config = dict(
    d_model=384,
    experts_per_token=2,
    d_expert=80,
    routed_scale=1.5,
    balance_loss=0.000253,
    balance_bias=True,
    lr_router=0.00129,
    vocab_size=6672,
    norm_eps=1e-05,
    optimizer='muon_variant',
    grad_clip=2.0,
    train_tokens=243600000,
)
Below are experts of layer 5 (counted from 0) of a mixture-of-experts language model. Rows are named router (the router's row for the expert), gate (a neuron's input weights, with its number), up (a neuron's input weights, with its number) and show model dimensions 192-255. Each number is 500 + 50 x the weight over its row's rms, rounded and kept within 0 to 999. Numbers have three digits each.
Before each expert's rows: "comes after" lists some tokens at least twice as common just before its tokens as in all text. This comes from a sample of Wikipedia text that the model never trained on. Tokens count by the router's weight.

# expert 32
comes after: " the", "==", " a", " (", " \"", " =\n\n"
router:623489583489561524568560523468511449552514498509483452488531460370514534542568454461520507461514478535366489419468506433485577394523421353537595523567509599545502401426480447475549567495451523
gate0:534517577514556475516533489418469579503541495509643394450475488488550480501503467487484588435543524584537535485491529544405484427491521483480511474471481494540574492564431498471571451548550552
up0:523469524438454395509483535515508492535479495574385515614550496458471568546517476541488558517390475449514511581503511475562489503451404642560475551495532506372445552434480473529530534511450458
gate1:446534539488506516485489472520397492495447476533523580492512497511534618432592415457572550497556360471463486492560489662456565415472461473574544500588563464496525452560450548465519581423465545
up1:452561469409540462505520551485530445594489405557568480516427438433450486513456546494440547505436514510491586482491504431460460517531574433476371524493442480496457445478470415501454517469541452
gate2:414518499463570500527453497516447539482536514589492504489441482422488393485514469562478525569513466355537485545470533584571600550394463512498459440452530452541586534493407500488644512477529517
up2:486504394504540461482581462515524552421513454445526505524446541520476557589525405549481416551526515446498647486541464440476556503470525539421495461471477506533511542575496492497418532558450567
gate3:530565465526574509511513551571499498579445446488531423608516519497394501561503459493554555412502560502474460479430517509577456486505489428444474470519489471419601476527565556438504485436456515
up3:428516467472505529469510486493479500434496438472516424463529603426498496517424540431464454432543520431463522556532491457633547443519490489440500631501606555539497501455466469502441475493502535
gate4:482569452451627479500562490528562471406612469481558514501419599483516450494503542507441453507560572486536379458525526445433487528572531577457505560466520585547514454523503544465453530493460554
up4:471530557515560557470487530490492480563586404499455445663460552452490493534496469436508531566553594444544564523511367570531478539482437409457498538514525466508525529592540443437498449551549496
gate5:451517561464536517532500604505511528541458405521465544499561480450493561456461477453540558502568533615521555520437511497452486436657570476428398517498390471528536439452392504396491472472495510
up5:497574588471544580503597464423642523428507589463547556523485500480557514509435477383434500473438516448599488485620518464512430513502463534504411540556509523480475443493487557480519565519491508
gate6:497379471505434488520484512478383513449468406506470448545580552532466506606537444551504476513531479467491445432498558515497604443546593464486554513512598509487578629514507534431512438526457502
up6:539521529438499562483505468479527436567470424441493630548470512529591564483490556470366540452480563485464471506518572487471466419483552492492419646524383507488492491453436464506484465474456492
gate7:593461476494535505594556494516571558489496385504496589481575541436383496515481493566609464561532583544471515397498547558493517488505413449429510517549440540521535478529517453406534531488531432
up7:449467543489486614534514500454512462528614431515589613491554503475422551565535433462401519524460503422521438529442543511475412441528469438486435526459455480543451485488566525495427527521475452
gate8:518576542463473508489471522479411572470487457523481486438553488464400472549463556519518564477541478495413385521347483454618537496569529468455537591570541534483442420485498521562450534450520511
up8:525512503556550503456517532497510404508593455536535524494488518450532578430460387543385508538512572390510588624485500574432566517556560521517386532493522518573511425505480396506557403508518452
gate9:522491503466507546549554569572522412537500430457587469504545401525576548491509540495582449582459465405554519582553432589507528429495464444502523484533556559557578469516446502511586573502591504
up9:476545473413476449585480527540498554503487537524519463533497539574431495489473431527539417477513603477542466489575443521449446519448447554520452434415468503470534566526434454537528429454472537
gate10:501521529503457497535477496511489464428554474529441549431630500442395488461563481509553453493502417521440518459508461547503596472475517568466430472499525486519545551460478414410565466511411621
up10:543449532485514528592563541460527511501443495495427572435550515459438539471542477524492526502434561438531411511437483422516532461522552388507651554520477493459564581477492572472521476534458451
gate11:545531505413517355476539548565560604517474477515513579450490425598501561495561483454511480474519385421522422534432454519578460500395459473497530578559551508564484444492530509488498538502424549
up11:468445509489496466513465519618552513511529372373540534534539505529537464516485541533478474385596570456482438548525568527532500459536515531545563456511529472511501570436460514590482495511476548
gate12:500656419558531450414563406473464507422539427406504480500454552547522482620513500434545353469587483498490409452453521484549529462503513497479576512591604547491495443588502489533510507506463476
up12:452319583506468457530485401473517535466390471566559545457519492422469527473445489525366522469438513431580496575630546483533508506504443549561558506422432482494472578543408419524477484562525477
gate13:533455483465465579511502568472415457509504423528511497478502474543599632514533477570563529424412515601361519441469527439437555466467550527521539506535469565582484474526531489465584492455517527
up13:546456488517473513488517477425412563485511552512573443499467600443515481555383521575540583545510441547560438488520562516421533483405452599502539509598552528564485548457407447617501499534511495
gate14:491466575539476547530450507555520577479499490519458536532606463496537422493562518501513553549448489470490536459454391553573514454511476472471526507529524446431581458580542524465546486495488479
up14:512527443501402548520492468511496477484455509550541476541508470540505431447522584533443503510462496597559492470544549432512504491595567472461514438497503485497458571580534448486549606475523546
gate15:544573524522520363521449568458464495527452482551575496490429416505409405376455430482533484607457502524384459475511447435504513572507510414446592496495533574557484540559512565411480458488516530
up15:537428492462616516559430453485465552535528515487408513505521450536583490548520460518456578439507569400475460502546478474514332524483478559494494447505393472456507559468518452562528461524410418
gate16:524472498465528530430538590542521604556487433466554492558497519432542580498517556407499557539438422467472386428521508521501559558516426468493628534500501453617541462439444508558474528523407518
up16:486539504514564524481536495573537555485511440519608605512546512486421612482466497476610531422524525499409482462447564500496531555449497545468482481540476517650482487514475598517528593520527509
gate17:501537465416532520508481469583497438513443446482444492521494464536552505534504512481521484536454484495461531527460517518501505443417435390518567478436466435508450440529494517501600606477457413
up17:446413503483581487489503549624544556467442483527515532519517566500474412437558614478432499486439457399462444423465475514524542452524510506512469540550551510531551575533480581495410459478562474
gate18:419568436439501495540400467562498432563474554501542540591484396529479512516524482545613511506505477561487511430429461417462433504490511459407517550526397411575493522602445507513522548483527494
up18:485558433531586500414550474494528472559468534541576492595562391486474572573511430578538527383533465462452530520453573562437500476453484479521431524502429483524565557566495453525517478570494443
gate19:506459505466421520493481498550549473581502481569520441449468525499495584436568474459484547559537403453377534425451526427540513501470448488567516504456498529596477379432489576498612575509515530
up19:493522468489425532386421416510526450442498488448493574568435462517476549497534528521473430442472505538579531475543539555447545533537583527525549466495525429437493544497489446498465583549506446
gate20:515554438574483484497544540474535523504462498565504496509543633500455586476567506441526493517505491527486441470484471491561501378565513485525543472451497465518643498503433598471460438552407602
up20:466546397571460494517475601483369488447492635562428438495522574528446551434474496441553467509477533513480562494512480510497453409497540506465578456484508461510589440474488460441467516490462477
gate21:460493515489488494469496572479487503509477469544593444558571551492468550426509518471537483513481457508528444429492491513545575424532625476552475515554401522576552520546450516538432496604405583
up21:532492569525480538497497530383448482462397502492489419555496518508502439561502524532457515612429583529598535519505427519496483448485435410462499505484437472559383521394513483495505476547624564
gate22:480587446413500483572494418451526575529587531543542515445466574477481481533507497493559463496518510439551376439476537547538512482591441470503593478424525475451503565511503515400470588537425549
up22:536443479511458501452467505552597415514546498484557483545280469539435451601541476583510343514579421509489541447511516504485535449469550481582454468505498448482600641544459480456455501476456525
gate23:502468496517437466477443511561466468489534487506516443484562531514520429488481452570565509536520573533380443518470506535472571532486508400471462412483559510571483459439524541469574475471556459
up23:562560467510492483535458556517490494326496472470545465444554457505539409543518530529555472535476547480498514492326497524656503431534434482439535572559572504445498505366523489501492435506558515
gate24:484582462524508520602549509475463440498496479547382442524553486529584474489480536485469558469493482481447518416472488457487532522470585453482575458566476563468511531567502530501477481523503522
up24:585480445470504546475536452535557465521654506427570511495564592558412520490532467484599531550515464447517496566562434546505530487521473526499369521497449545609432613519449383497424476510408539
gate25:470495498545420522438575543531493518477511460585511500512654557476509541499448465445555483406578530527426494513499472515493569502439497431494470382541489571597540506526470539550526478562571537
up25:466446392482454558454602485466488531477479520500421477508561492470568579466491426480521534515497511466433479523494495541470515524436539444494510495610445550544599457448490507532541482597513459
gate26:505513500533478522568503509550474514459537425573528510507562552463531501443628554433473494552445497513425503583567586534534619436497522496538484471452542516530499483485474460519506436516540437
up26:478537526451541481508574452549517572520435538483473566526456488450528524578512477558396396523516433491555487445503345546537463556516492558471433528477487428501486465407539584576412483521543546
gate27:492467494516519455489495531498543520442580489512517525462487632507569580563447461566566500535539480558487404416425544509512530412480516510555560481454562502458548524542446500491465453505485559
up27:591372499503560406529471489474536409482518449526450499517438470416429508506431536506484510419417554525570486568564492509415478505557586531517504582493433562588555400480483499446550517403508552
gate28:483466509593455531535539469489442477485465484579537408509546452456424495495496489509535623504499462466431441545485575519464511500389613474485430442422532448451482509451579500408489535579519522
up28:451474540496440497516450555488387475445429452424527471403487432484471509509492497430479486509573500562477495450427562585489525455391660465537515576463549485407503526470508482487481534551463459
gate29:531453497515536482526487483562457515534552532489586459494518441453546526497486577364543524379531509470450504441477503507549556505516511467507505547539449481476448453485516522492504496530487500
up29:495489535476591588550471555517466551522386437554507480496457463481495517552444538465519532525576541544418528391518510457547474578524514478466472530497485563538573527520494443477504556450452567
gate30:583510513550473509508439552508455470448516443486483473552465452429492438492593447461568505425457454491538459490511634541452529429603454522454555482605486475493599504527536588423578554564463568
up30:465423514394438564501498542544449611488421546469530433453511602497527568586501513488457425530514523571433543443507454429521532486461521494562472569452471446489502453468484531462475498431551505
gate31:527533465565424446439400562527496511493498502506459495476524566506511531499563478487421437424507439429520477456459473395525613448505524450454452503511466515515500546622498529539529545500446556
up31:518521428499474503536474573467458503518580438538479480503461585474460469427641540526599477535501497447544470499497544561485568546488489512450467445518548471562543510508515475520512560470516423
gate32:397625524540492458498509501523465490495513476443569492549494473489472558508530530390548424506534520459470381521554527406434574525526529386573499501507452555444425525520573529443456568457470524
up32:478466491496512521525516558528422490484517535503472399402511588550480594560514465586456480490506481479418539593540540473397535525589572445544579549552357516514361507538549467481525455416556522
gate33:499599467499528561535537563448497517495439467412529542549578461531547519562525506495501482587399499564478517473560561461600432463449504440503426494494583534446458544434471415496496409474492560
up33:446457520539373474445479444554504485549522461438482634457513531581573454499488498469351486433555550550582474550515508495419500532460522534496512632497506530479448523555506498550502449449559506
gate34:469457453473517551482475511537463530537538474525411397494530563460620466436540466441445477603504425527410447521542455546549578518483603448535448585543505462447533452488438491513480468464480545
up34:532504461498563510414450528459546530512459496513513420534475489537490469449552417414511467522481409517410434498523487396521545474487504453530576481514543393525476440485545528424494571554568632
gate35:582593519382531576506538510520420484522567519551428463518511499454423518577451424447483553446446492456502456482424531530512484528551403431500578424545491458500574564552514486540443586533574609
up35:481496454531449497502528402537475545499480507547391520487479447508462520444536538471485451397487518444436450409502484458555426518414410592413529486598512541509522516545461473494518456509398507
gate36:481480489461480533454548429549478583467526536525469390500611493492485491474477401488541492488408520494458550464448440552518619491432460475466513485506483507411523555580425512509529490436506568
up36:562470460502482567459546509543368515505464551554483340494548462449460553528436415558564537467430499495343465489432507481435563478472595424465503537528518464437491547510594483446537492578443548
gate37:522447470480473540445506467539531483557455529480420510521594575558489498511439439517550555489409600484418400395485413537477490375536588454470545443439526499551529525513456663494473526437452573
up37:486447496404415496435501421527440593433465462509515547480448567453397503465478488481492543536539489526453492495439539457454573528554520492472528449578489559495500519495540557416518517485537530
gate38:519459561336479514478436603521513528524475471454495538435499557589542470526533482542595520474500520482510457483530501566574580510453503571561452478497464484628492549478448479471431373480536568
up38:533441440458460496506515491457486416474505468415492539467474594552467458442459491540591508454435558531500502511419431496513482554442521481479475563570487364558567479426427460507448516532484465
gate39:415408541483485501450527532461561457495536553461463498518544498524520479479488497510516459468487373453450573404456573429500478498506543507563519471505544489480484459496382571559496515497440464
up39:578453578457572442489536566540473534483524505552458501535496428474443468619578538493467437522502598368522484542450432471514415506501470548528490602558438467448597634458527386431480505498481605
gate40:502547538511472486476544444509550498465502512458581466478566529464468495429493529495547502522476406460404469504449549480439572445455471514409562459538389480525504556500490589467571456432472544
up40:470451461472472477408586519498614579507507506351579550501531467406439414469555517534488434505523535528501480475477535457508527481463476547562529464489538425458494629507485504526547514491537578
gate41:501554531481561496462462480504587491497491574425462477535594470518463469376490486524506492498503447513443440481474523455584495501490529393489507456538466453456445502481516507479506560458545573
up41:410515544522496408576466625553513549454476500438500547486474490516565489450580559460473473484384505505532468493503545458445453571538605558506564613462403471563410532455509498485574522509510541
gate42:430574524519455480496534545578441407456583493499537486482502505513457500519512452545537482446534422609470435432493483482477587566474439461413579423500552530363535469518514408415554525445488512
up42:488450485528487520516505478504421437415473493392557464498526421585502460441460504486544499443543432468457511523388442478379441472393460468510438468548588538478505485587446589496525452458479469
gate43:490499484379484438567544579534495433546510453432539472574615560545435542429517444495469549457487527592483410407424474536546525533509472530510483497571538563421471489433413446426612515457469533
up43:535489490491506446518418536373518474458513427434477500579522592554447503427485420489630469477413555566504527464542489555424535482453493457534457575531497597481562524457463436483624502496544397
gate44:496544649511466553459409499456396423453459499583421524442451550565546472537524436441582506515564474429486508546465513513405481415558457468541534504513532510513438504499500511415576536513497531
up44:402517484507465359565497456590455516414465511601509456456459442480410451526528537531517505442461486579484473516444581572462518497522488531511476498619569512452584450519507462585489496452445600
gate45:543419496431473539465523581570457449498407503394637514575522502473429490437506462456493443416517480514436511421466465446570582557470561483436501545581457561517495460550524446490352441504515581
up45:486450442573463454515510468483551533447466513364458494510468530427570520485508488510427467474442476463538495512494558478491517500458462410515459557480597494567567464430579537491519505461560503
gate46:330482515652526461512507463468444564440527351506564481511506506410492512476541535553478480503499423541589465419594451487509475475533496425497531541570477536521488520470354469486549482600415564
up46:411484461586512430529485499434450463456561478517535428562506580446486528521553448554559484509558495528595435530552457491439559513447548549437619498513413545459493470400440466453568502538486558
gate47:491437496459453491412519513519463532451479531420492523491501517475497447530515465535514537598519477472376429546503480466525565423432462496556470458531524512620478450584405495431530430489462498
up47:478578510475493431466451531544510398465574466644535451564526478541503557456478467496617437482563450442618515459565531555568435469488502512451492450441453504403474471548557587511416571486467534
gate48:434448474520640562513548531389488468484474527532432501496452573500466539579398547503580603549541537489448485456450512485443519552568504410441543534547547535504528503549489487520520465464515549
up48:477517566559429494470628543489459474513465523539552500499498431546487467392506447576517510499483523444563427494520590560453516494493494476501534505392508473485516555450492518477576521511448405
gate49:498510458585527571528485517507514509451608536491540440382583464545439581519517530500560544541519372419403464472470517557509503556500496441506575404511457557468454479456468566418578559577509533
up49:569555496375484479585469516445458505470494584447351584627506418451495554439464540531468472547402534487493612448492467483481464471417524578444415523423538441519534449432488407481501521504534580
gate50:493530479481540490564534494512552491548436512509547463433487445492438462528449523478504487593537429560523560491567468495491523464492598490510484409494493416476431510444441425442467580482504495
up50:427487473472492554496413586639525530508476461513472480500486569561455471502459477534491490548522445514485473503563465388483532518476518506496446460619551547571520533513476488527551535512494486
gate51:399497448475391457462467484509526476472533502552465508596485454407524494387592478464544494521489421439420571541429493476532550557545541565475546437459566497450547481504452482503528454442420481
up51:491576485387492604460454537477471476531586569497456419507505535519468464541432465482432470595508474548554551515440555487484489513538446567376373566554435509466501448528478440483398501568557584
gate52:477488465451525633553415567506416519444544511536493471443562528479453568494556516536508430486548471457486481461468498452500502349515531566438451409469428472575503515607613445428581506467492515
up52:514469407554514407472563402463621487594468600403552538459533479481545499528396517456479428498476511405542537658531439487502559601504498439508455520543473486450486496420423628577477472449496479
gate53:463469492578518480533435589510460489493477437553453553545507494463503494417551530523484511451492383566498517462432459559489644534480500458511537469441506451524410549525477550480587566568473489
up53:615541503450554507434495452453507478514566551543539558602576544486450604477494551494535528508506539599509574530559519470538510473473472426463415507516426401533582496498381451367470457501416562
gate54:560577523456482355476509550483484480452461479582540510527468481462507493537608523281587442525502536506518457512583496449505482437516585538491650544571552497549483358469398577422531551626524536
up54:439473466502452529522422465462550467515527412548492573418447530510451487449512529544476556524572458525431489430508576492478524435528511427542528478443550503550562463579493524502443559527480481
gate55:511550441599527564477567486452567560414506543495512449516553457381497475549511472557498478415524518510503528473497487465525503457491564452496531501516538587485501649604485541542592511466510488
up55:487497537547433429535564491551477564463468452495511539470402504552569486482544436448492552481480474460470494564455449525495511556484439541523473516515480561476500524605396566474473433470511553
gate56:497522588455508493531447404586507414525506563418495416515578498469448480478401491521601565502556452493453468426477524486445571431605492451454554571542447479611492503467475490493567518472484554
up56:489451509467503478490505589446505530492499524465510471492529438423498431551581500480472473521420469587483668542453480450448466564504403451443461523503567529413648428493462532469581543452568533
gate57:494512485460545518478525529423479491453479568521439493509445543492475386597493524484486445602514502421405581443494435369418483513483514419385525502523416610460468510469560542403473451535442485
up57:501516411532547536597493547561505491456540528388484493560507513498450472554501522532464494469558564427593455478466565554564464495563419482444509550522570457476513439571465439467534531375514471
gate58:511532450532443478477588546527454514513466537536548361475490501509463554432502485377527489533520437653441492494407547435550483398474485423477511493479600515494466432549512491487514588626475458
up58:509431473547504482554506541560525445536483452492581408476560569566430527453479514486534491549547497570462541472495539419547552458447408451437593453562495501477511438464477496477417638607463563
gate59:466538470527546536490463527449416506503501457492491472574578490502473508536470472501605541418506492419546465447458497501409509563502461494460509513445552431500491408492511471566507476507590468
up59:467463511422450483478475458522506497433484490550449551461530550550482517495585471533361492597408540501487486588493437478484413492499477563452513545551505518448460605519528482409533544439532575
gate60:437517524575408575512448614503555457437549476557472498468449501530550555425509498524531499427523583498472373581485476490439445582482512582459476504538421516619436462567450497439495529386572549
up60:541570446514567541436560457428587506453569494506550490446475510541563422558520470451485543559519489517580518471632472510555508422486587420484499456432540479481537440455483528561455452532504484
gate61:454524356510508519455523465381392453532500567558471497586492488481465526412519429483422443484588485526490488482506468484540555409550515416472609452464565533464414501456483489572411431545442438
up61:528584538505469502501386474455475445514502480466507421485553507559534553483515487326491491561513436552490504463460470469511523471535500386484448541458490511468595553558500623537460517479490536
gate62:460509533472551467437517477505437535528429419434495443439553475468461461498467459566570524446482509521387458485488437574503588528454537513469570447537536499491537559501496493469511461551501563
up62:542589489458591463517426546423457563508502477496507420495536505549514490548477387541604557529539444512494472507476402490489505557544471459494554354534516531412438496545444452468489410617449463
gate63:568564517496552526461508556522469558490454545412517485519511462556539489467558434489567439526571449492475458481504497419520391469404506504487481472576495499493413504542445560492499486546465523
up63:502494476445576449565554500513542547500372544433424430450456566438486494508633587528486578454550531562463563481415510549622488476558515413483507566613548465549501489465566437493472522519570500
gate64:525388478428382543436589542477531463517541533547560357360506545520523559576560539402519386543493492482454551503460585416516521453563479412562570564568540613547431517478517609462462515486419587
up64:592475505407447529461444407529519503569516404561505443446514486521514452538517547468524435434574506512567513470495563444556516465531533509430471522548489532504520517580500516465424430553406535
gate65:558474528479513496491450558426498485506388463466531502586564553500468513544504470600544485480597453450461462506472462510531462443445430520555467566486603531539503470577453493543565506463469485
up65:554506576456481449501469527537496525526553431464503532512462558515396414469531526552546536568535514499411533546489525530596506393497514521574515490477539445410540405485503506468579476484478479
gate66:522462582447511483451563551439437520536476494462591431550525483511476469524506420546532549560524445546532504471514474530501512419506482481550483480491612514520507471547487447460533377502544520
up66:445497466493539459517464564535488524517571547538506561537446560536468539503632441478605496529533490384516581501440532497517519450537511442509422512511511552429506544564471510501545501530591551
gate67:514580523500545478526501586529540415510522555560523398484460480559499600465627500509588475420519442477454564522438488463479538471422506523573563540478416468477447521526581431442422449547585479
up67:500511532495501479493562563530537492539550554554538443496524516595407561488531520472527562452563489502441484492509520406589468473499485518531563485547411617454506552475585486458444509557670449
gate68:560432500482501543518482542485603460438446461441571559531516489531467488430504502574465459534372495571486550518496375466507496410539490509446474409504425483500548482502555526469443494532379506
up68:579417413419504509484494434557566440433513475489468496450476419575444448520502496518556530531454484526428498501598457485528503472550511524502520538545423472599486501514584587446523496489466503
gate69:484465543488554523455490474465466424411529491502546534459481458621476514485549546504522561487514501466478499441450496566440539362478524584538447483480496481490483518512488501534560503522497446
up69:446488529568511467564531511470525489491470516530563508506677537484442465448569459534501423463497494546509540468512542498480585454514482501523487471530476485368535553508545529558518426495494422
gate70:457481403510516485481530505470450541520442540493433467455553549416510503418482532511552472518515483547498476449474526519437621486517480520487526561557536468554563453524490471374536418387456547
up70:479475520539518516527467528432540429514620445477530509476450481537515503477476640510525534524434476478492513439495517520459448449601466513554500471419562564494545471458525550513445495514514463
gate71:477521513553527520490590464491469554510456510416531468516528418558554475456500522467601499584481530597415447401498506479554513397506516449482507491569591502498466432496463517487517465489495396
up71:540453481575465609495474534527526541481619526422386371448516523570486458488460459481523547436459419526429431418543544470527528394561520499419497494606539465480519567533550529505498498518578467
gate72:497480439497413482459561600426548480494551415495524497470577550519460553521487546588462547513519585574558503464453561589468518459522562425547587431478517467466500540366461514525524466604510445
up72:476500512402441546498420469534510483539481452463473487374499472522452499387483476491544483444554487521467502441383452474481544483481557553534439550508510512496487456526578490487516437477515543
gate73:580541493485492521522483465433514470512552525462479443477562538505516552531531509472507514425550569634469395464464481523483518534508477484414540500560502494488443512501493515443452445585495455
up73:452478555510585525541554570571514449466488512433518620614396448548528508453534483474489534556535517376534593476461415518496464477457452420583501570500525525529483577523577524596568536498536506
gate74:515558470589533428547436485494528492425543484523558451457512489513587509494499525521531500611538475504417464527534598484469479439527476376444495450529507383507596478505507518520467598519415536
up74:570496609518519505418428507491502339477399471506407509572513534478451517649465497448506451550547478490554508489539579548559406584589520515481510509422444488540465496450551463508507451491561441
gate75:435574464526552491501575462505473440465538598471466481528547451378520412475567484495634440424557518514464559504512556452532617477563497439446515567477519485527596471443568599423537481493469632
up75:444432481499388527536491560498475622549468458504516413450456519564455531479462627498461572580434552512648604514415468536561452482500463524525412624531502566434452548471435383526498520457508429
gate76:563498455445491552479428488500478490496477577396432567539568423572514468442473508447562493516483489486536445407538566624455571433552440524521504539484481473458462593491488484434587542493412495
up76:457441427508546408573547485495521423456519419432431529490497575529538416520477492493563511431447483476513469652505458552514513512518473524459483564458461553417507526384490445468522490561543567
gate77:413445605487447537553451480622544526447447468553517513453537517506446571391501450466531559512530374562469559423429439504487561498464434479510472515555532510501558452564512535394622486546472552
up77:508473501537578355576463464395492450502477514447546437556494406486542445488543572465542475473458519452512478485517533504469548460556570547462494592498448489591481590567490482527479482530527484
gate78:497504525545520523526412586570562452564491565545561417455456469424466561458414505387606521430575461442448492513483503508461476431465580448498512462415539454497421485522468515386597518499504508
up78:464446481489437443551471517534528476459548581529479515547475506563391542469516566517567494540563466530532418575436623493554531575587470479434542625425480496466511502522448505483427462504522500
gate79:401522485563601350411477489456518537488436542483578499501438457462497582629534476472541394448515510493471576472509372474459529519567477467564534521595487505582473566462520591502444498461425522
up79:418557471527613420555468490519504498525506460482585447454587548497420485500507549519531474507468468519431592488522401557563562509520530397525454553592405594572526545546498616501470482466426511